From a checkpoint of a small mixture-of-experts model trained on Wikipedia.
Experts: 128 experts in each of 10 layers, 64 SwiGLU neurons an expert, 4 picks a token, a softmax router.
Below are experts of layer 5 (counted from 0) of a mixture-of-experts language model. Rows are named router (the router's row for the expert), gate (a neuron's input weights, with its number), up (a neuron's input weights, with its number) and show model dimensions 0-223. Each number is 500 + 25 x the weight over its row's rms, rounded and kept within 0 to 999. Numbers have three digits each.
After each expert's rows: "comes after" lists some tokens at least twice as common just before its tokens as in all text; "mostly gets" lists some tokens that are sent to it at least half of the time. This comes from a sample of Wikipedia text that the model never trained on. Tokens count by the router's weight.

# expert 103
router:521548473506483493477468480527518513476466526506516470519510509488492472505501485455478462510491526470487516507489557492445493518463538497543476472462471475489473542531475473528496472523527533488527542490463512521491541538513499502497521529482520530481508517553527522496500501510551466463515468514532512502512492485495523518476478505469531485449502480513517504471483479477516519472484500477517549495462484486494475473524499510513487458541498474537499515505510519484513452487530492480487544517517501505484503488563520476521526475492499526498494428543500455553494501536488487463520497523473544469537501515501495518512450502526470530485496503533482491477525507494452507496525
gate0:511524547529488466487483519459517512495497506500480530485486523554506496474480507520488510498464464462466533538550492523483476489449469509513487498494526485515507477534488452503525492458467461490500558476491536514469519502481498508490513528484476497463510470493500483513518476525530496506492473528502537517515477511518508497495479490477513538502462445534474512508527483455510508530501543523476495491495500509507496536506465456517492545530479544484495490516540514464532484519494538500482502518484459489504436468520462468478538527501540466493488508478527532553492539454511510528553510508487513474492523544502514495466469487466460486491515499446521520505548514502472483513512
up0:493493495442500472504471478536462478474519472490515443523512456471483498501533492498477514506592513504545465445482560514477491466463472507499497514513486537513515490481531507515503474537497527506506481507490471507543520497509505496500505484505553456472502500523499528507488519464508511485483536453470485526492525537496491478491510499523476486490500511466471482503456476546489516475476489475520502524513526514504500485481540524432517505519530499519501534495465478509473509473482502494553470463494531514503549500481506518487478509516471492497499482536535484459512499526477512478456542526503443504530496502498448508515514503526534509532538526535471495484492464476463522476500
comes after: " ", " |", " (", " $", ":", "′"
mostly gets: "″N", "37", "39", "34", "40"

# expert 66
router:532519536511490508507497465494506490452467489476538481479530525540523490487474495489459493525541450519475500469489474492511481554481524488493454502497496499490494485475471510459559490531501501524479451479455530466542491517508503507487505484516526548495521459499491470545538498478489490524527521518453488502494529545510533497511523514498472522517534482494483477516527485470483527503523531491490451499466475481547467520498515483424469522498526479510511469496522453489544492523483483537509483497491503507512469482491529467567527486470439471518515513531467485505493485479469463529534485465484474496465495500525507505519495520494497525510504532518473490500508472475523530532529
gate0:505477505556494534510517506436543507517492523493446522518511464494498476495497535451471489522514485513525491504486511517443480509461486514489473468490527445463479511509513482480462496536498528492518486521533475492529499509503488475492524524492543543465516505469519446474516488476494485560487493494521482466526512502544501523504504529480502505506493486491494477485473496521483499500472476510534496438519474510564531511499539488480516505519519503486478535435492529524487543520500509484489453534514550512475461499512502483517499486484445521563520485522475491519496527515516500524519537508521495491516503523460482481480531543537485498469456508504455513500460519482480516537495
up0:511485528560496503506527474464533504511485545469465515521502469495513526508473541467466498502492479502500518505494474495450492486473479501500459477480544449482465511467510510453469524532469554483528509508512508487531494520477491491478546529480554528499506530488508476462513524508491503514483528494519467454524512500534519522507483528451533491533483466497506463498482462494508493506491488547520503469522473530550525520476508486483482509510517455463489525462490516478510511553515472507495448553538527490495463498505501479488480472461441555559493510534477486519528540510510505480503502501502508466506489504483467507482517530493482503456459526506471527512490518515488515507484
comes after: "0", ")", "1", "%", "2", " —"
mostly gets: "%;", "°W", " —;", " ISBN", "°E", "/a"

# expert 84
router:503553547487506495481512498454468496495536454499497527491531510501495446476494507457472531548533503503463520506520494481500492483483507493526507485516509488472470493541515540450549473513566521518470526484479509525554488495496511530463518507520505516530517533496493473510492499494520468473533496517478484488558518494522519514532525516458522474501496474487543454507486519498465523515482487502520494516490504520516479474508534507472511470502520482493500565485530485550546496499485484482508528493463490542519487498550538535492458490483515456531486459540482480515517469440481469514495490492480506483528496491483481530488487482513488513501524488457511475541507478510454535452511
gate0:518488522498534487539491520491486495483498508530546445521517487507515498530531511475504527531512482465505503517509497478478528477502485472455527492482479485488479514514492537442471525478481520482508493528488550499529491483534475476457511525496462526539515525519550525509502476510540489486470456565496456512513513492526487533493490468487495487494478471498508495519484509501466559523459476438480516532494517486506493480449489492513496534503527474541495490503527502520465521437453504533508538509545482497509473488470511502496494507458498525538505498485488468473526482516512486522516480467491447437465498489466505492503438542491511508485510535487500497467481530485511466458507
up0:485552476501485514508517491468537493497501528488500507521500485484490515492532514512507502480477498499507507527490497506521519494489537471535488495498511505461490493545546494545467480469446509499531526495515492467475511508495494522473530526477498532493461494472500482496506487530516503482478524551466486476501499537508471526469517437534519497476483509512484530511501516507487445422485516516492503491489486499490547537499498480491476471526504484491562475492438532539514459469484471481480473559513514518540492540516500482527494498436571498508524502500486489523523556502522515504518493517519527544468466456526471505532480491463564485520473529488506509472501514514519497506460
comes after: " |", " ", ";", "0", "1", "3"
mostly gets: "|---|---|---|---", " Goals", " %", " Result", " Won", " JPL"

# expert 109
router:514468495526510462487524496502521502459481521504566496504456515507512477463448482475512503521459500515497513563532531496536556467535481489522541503512507478501492500554445523500490480509478505463469532473468484496443498485499501478531505495455535534522523492468487474472516536464472485451514496481508523526493457518535540480478483482532509501511498471539470500526506516513516505494471490501520497472485514473496474488520508493499460490520502522511549489525529527498478502516515517500542483532486488552521533500477484509469486451495521540509492477473543507516507509492502487486510508515482554522525454482445513478503460518490475534499492508479523527531553517459489498528506
gate0:480514488529531473529499542484498521476499554493527486507488481481496499477498498488516511569480499485503493478480507525519501524475480496451523513527454526496448509483508485495510535501513446509491529495528515515518507508500534528508501465457535478496481548492475495497482481480462506503477510511502500492455480495494491531523480447479529486485517524496513553505484481541537508526499471522501488521514556474475499532479528489505516501474450501467508529483533560518513482499484516576538495498495467553491512544515506474428514515512576531531502503483502509514525520484523532512483501498534508487482530518526463540534491486492512486497457496480523539513492507534448509527502
up0:522564517484510515481552509522488506485476543474487527515536514517485505507539493482504477531509479525523498501469492505510501507453512475470467452538490471494462520465515494494503487478468489524524561501511499472455489472537500517550530562472474474492546492519484487477514489470476478507506506522546553472494530495553520514505451491513482531500510469536510508491480481532514509502504497485469506514522487524534469546512513483513477525489471484496509522548529504477527526512500512539474516520503499519483534454485512480501478487496461486474508541498486474485481503486448519451470512503490516501511491540469474501504541471433456478504481532519477544518520523482517546510529
comes after: "|", " ", " |", "-", "–", "\n"
mostly gets: " DF", " MF", " FW", "   "

# expert 36
router:499466471450486497476503503506501460529500516523513495500547498494486491493543489521503477516522488474535528484480510518497485474488490504499508507513519558487544526529486538535486522493522446481515478480484540499498552501526522523487444508526498517522477519468507516497490496492546488466482512480555531494541496524492444500465499533518512474504478499483484495442454466526506480484511487481546509485500513544508497467517435515509471466523486478480510534527486539494503485439531503511472504496497478559526508484495482466484484539475524481505504501500529509521515514524506500486503504480466454497526499504469467535475466533531499521475571518459517499526524550483474457522509
gate0:454517481488502509485492509521485496477495471560570519462496493527517527484494505501566468517477500533564510519495436497515539510478508515494472507547523500465485502502475488506496526498499471514505513484479494515480520484441516492556480523483515464527539514477451497503506516522516480503473481486478479478516494491508528548456453493476564472537511502475457520534456479484509433496477506523516493483466549544532484485489459469518481547493512533501505467482509468498526507510507453504506545516514512470487511489499557516518492476513500515481526502529508501464498485501492470491478508502486498494506504527497506476485500482533495505455537495475483460504515482497466458498483
up0:439521500466504512453521468515494492515522532534518510477522493536485525462483507479517487492486492492557509515526513522526476483441522490512492463559507522530464453490501506495486470491521526516501492495487463537529529485505527493531490460473512468513560541513478527529518501535491503518498468513497471503491489527512494539510467524493549469509474493482481530537484472500522472488486514526516523495461476522514473535509517484508487533519517548501459489551469479491547459517556488496485530490477521487535516521521503495507484479480520499520506537504513458509455471491526491509512503540458500505487509524509455522486508502503528510456532492454525460520518491482465440475530
comes after: " |", " is", "-", " the", " and", " was"
mostly gets: " vill", " Ukrain", " km", " northern", " located", " approx"

# expert 116
router:518488508454469461464487494547512511496488513554478549527524492500493505454483514477490535468486525474473461544523458496502480506482504475517501497504486542522537549510518477521502500493488458502477554516520496472446534481489522475504478481481464508489534488463488466472456540553541499477532559493486469500499514468540509468524524471533524522496484508525468543483511499529492508479496501511494514506526520520507525509528481486523501499528482545495547523463490472482472475494485510480483438471491478478493498498498491539522555499492494529479502501503502485507499498540550503467512527485510507525521467490499453502502467506531539510492540473520530526472532529484508527465527
gate0:518520508478507517496505504487525532558493492493536482493516489475487466504514438498502491539524522461467483505513465563541484517543462491521480492536443521467508494523504483508497530547483508530482490467516530520507486470513539502507477463526483495470509498449533505502492504527519480460501477480525510517536507496488500494507511508460502499529506472497538496533503514518534473494449460518524452527506513437489475507529508540453483451494480530501494472515510504506516473541518493531500499530487476524480527474500540448493510510473501467469509479497540542507453522496519479473480470472477478519492483483525487476487498515492473523487490485531536554544487522498494560487539
up0:531496505511474528516507528481502497533492492542487516510505466499520488499526503468466501520507532457477500498527433561540482525542475489508498495517487482485496506534493481475512520541497522545517489461515505521501504491512544487505485469528503505500547504477525492529499522541534458494509483473486466556542486470496518537486517531502529473517501502496539502532502546517503459497463452526495498536515509489517449500536509533454530481501519502523524479459453533504492433545505488476484522527510508493488527484495528477526534500466497494453530511487577476538460516504530492480463481481446493530500483465521471470491507489495519512488489481512519513532475508506496534501509
comes after: " the", " of", " and", " a", "ic", ":"
mostly gets: " hy", " bre", " ph", " c", " cat", " cy"

# expert 89
router:518504490509513477513437486519470513469468536549509516532541512497454482455509522507534511486508515521544514458453484469511517502486504472523519516529509510513482542477520466509506519494461475506491464534478474512490524448469480505479528516487496545505494512493511506498515498458484494475494519477477458497539537564499515509517465485511475441474474490521494524493489538468498527474458503496461463503528553529470511473515458489513521471511447551496501482506443485502453525503462500541521476488461473461516530492460497504536516473502521503511504483523543483510463512462501505456503478505493504531488484496489477524505513474481539487501468497491509507472505543475466520508500
gate0:506539499497550473491512539512508511495503503504481535503485502472508476481499475487496509454462479487493522531494541493447522487561455505493550474500512540488508513518503478536462488471543469477501491479511491503517496522500555477522531510510465471468480477519451459484526508470491515485522448523471540518458525504505463498477511489485459517471512506510453521477547508483544516489483517492460543524499481507505513515480485479483478479488542491538501488482447513537543477511491511489476473518530519524497505463473507511503568546428481501496468466511537467533528511523494505473487495464553487532476512511489508506509495477503492494509506495509480523506465492494510541521539
up0:488498515549478497540466504479478518518461493491483496472474487497482470463508536544491500493533442469529496539459506505538511469508512544496532529543498494513507493512522492536532511499471476491533471515470524505515476489533497486448497509512544470500510511487497504439483481523535509514468491541486488510462494489474491485505456516487523453449509495507568564499513483487511484540503506482492460532539531519502548515497494486486524512505541496498526490502534540485529493466509480514488474497475536485500472480489508522442463527500537494533503519465466514491532497484502493498505487559501490481474473526478507472507491502485466505462488480462469478497482568497506466525525
comes after: " the", " and", " a", " to", " of", " an"
mostly gets: " con", " inter", " int", " ex", " pers", " ob"

# expert 112
router:506490444473524547441507493553459503523490522530449504516526479566530484510521515497502516511505488473519473539485513480487474492473486503522484515548506510497537510476467474527462506475471490502484533504558517505484523495493474517464520513490473540465484509492532489510490478534517503485511527474481481501489488513515480502508504485529517476485521491495485485520571487452450490490507520501510468478488567531469475481532491522531505535500506514456540524494510507489492516487509513484501474515454516481510521504490486507461526502509521493482526512461496514503500442474517446490496500462489532487484437479458489540495457538488525489557512526494509514485486465451470487506531
gate0:514529511519487490523550475484530542488458551536506474509515515501489523494507481486486479568533444473510521496492502455518445490519530521541522448517470458492502492493522493521510509493492527522479519501514497524509530487489439482498485527520505461511523480469530507483478518500528515505498493543477515491480498502540514516493498485468476483511521511513491510499483481454498524499460492486500528495486498512461561535507492519513502495470504525520532489484541505544491485476479460508512458558512530498515491439517517511449462509503482478457517528470500489538472525530548489468515491485507513502500467466504484565500445506471490522485513453481451480515489530500465490496522
up0:530512530503503493469462528547523477499526507504518491480516470480509473525474447560546480468464487554507522498468511468512527493435474486517472463477488528528521495537488476500527498485474464513573514495490522548515504520511505475512483487467485520494530494530527504506497528489514484520527488518495496547525517495489474470511514536574506478489532456487502518503486536508457472483494534505477550512533530483490493515503494513488451517501484476520476486487503484479497509544531484533501550464500467484464512529473506476531548523517529479500481519510533532492517456473479470521495528506510485497511543522470509497492498473509506467513495521524532496511531518550462505472480
comes after: " the", " a", " The", "The", "'s", " its"
mostly gets: " ch", "Ch", " vill", " le", " ph", " l"

# expert 73
router:544477503478486510479469467501504501462487495519493429492471484474548470509505475514513494494499490517501470492481487509483514517450482510462486529466505527479537526495494495530512475531478569479490512489500484535494521516527463480494548511543500521463492496465534522493524511510499472458490505498523502516504470503512509485466453508483531470502490489497493503511489517501496514496507505499501523480517545554519502520493474521526463527528514503497543539497471512492489491476495537511454501472508528482484485503487527487502568447515476516455475479527473521550466563581541493502483530520459528510522516464495473530497473491490477528535521517536495470527526516452517496526523
gate0:513504470498527483477498522517483534530491461493532469482495504496515517506496540483497503509516464480520478460540509495537463517505489514457483504473503511510506533532481500511523498484538484511497512499522518510480497532489497514508528457499474476502546482519565500503519465531517507521491490482488515537554472475480439511528487487541546516475504477476508551548497471468502487497495518529500467481500501506506516502450490518498525512538484558502525464516480497503518521503487502486546463462445501500505517473511531496531552478494494457488483485496528548515513507545510515460463499479532509510510508472549441562458509497545467496492513535487529509549521450508534518496508
up0:492475460495468540494489482501491458528483554498499501478476467448532517513477502475483482481477483550537513518517540472475495484500486476510503524466520514486541490463528499506509523554463522466525476522554520514516450480485523491486513519518489495545483483511451553476473470465484502487521488518504484489529502514482448518579538504496490524496479473533502455493495513538496508524529515498507487532488478492495527530520493477437485489488514464506490499427484495507512498522469501523508515485491492467527474486492519457480446491478503487499515487456464496511520463515497523522499462500527539518511495478490528461547513448521506503521520506517473463485503513459483516486499
comes after: " ", " (", "–", " $", "10", "/"
mostly gets: " six", " ten", " eight", " five", " fif", " tw"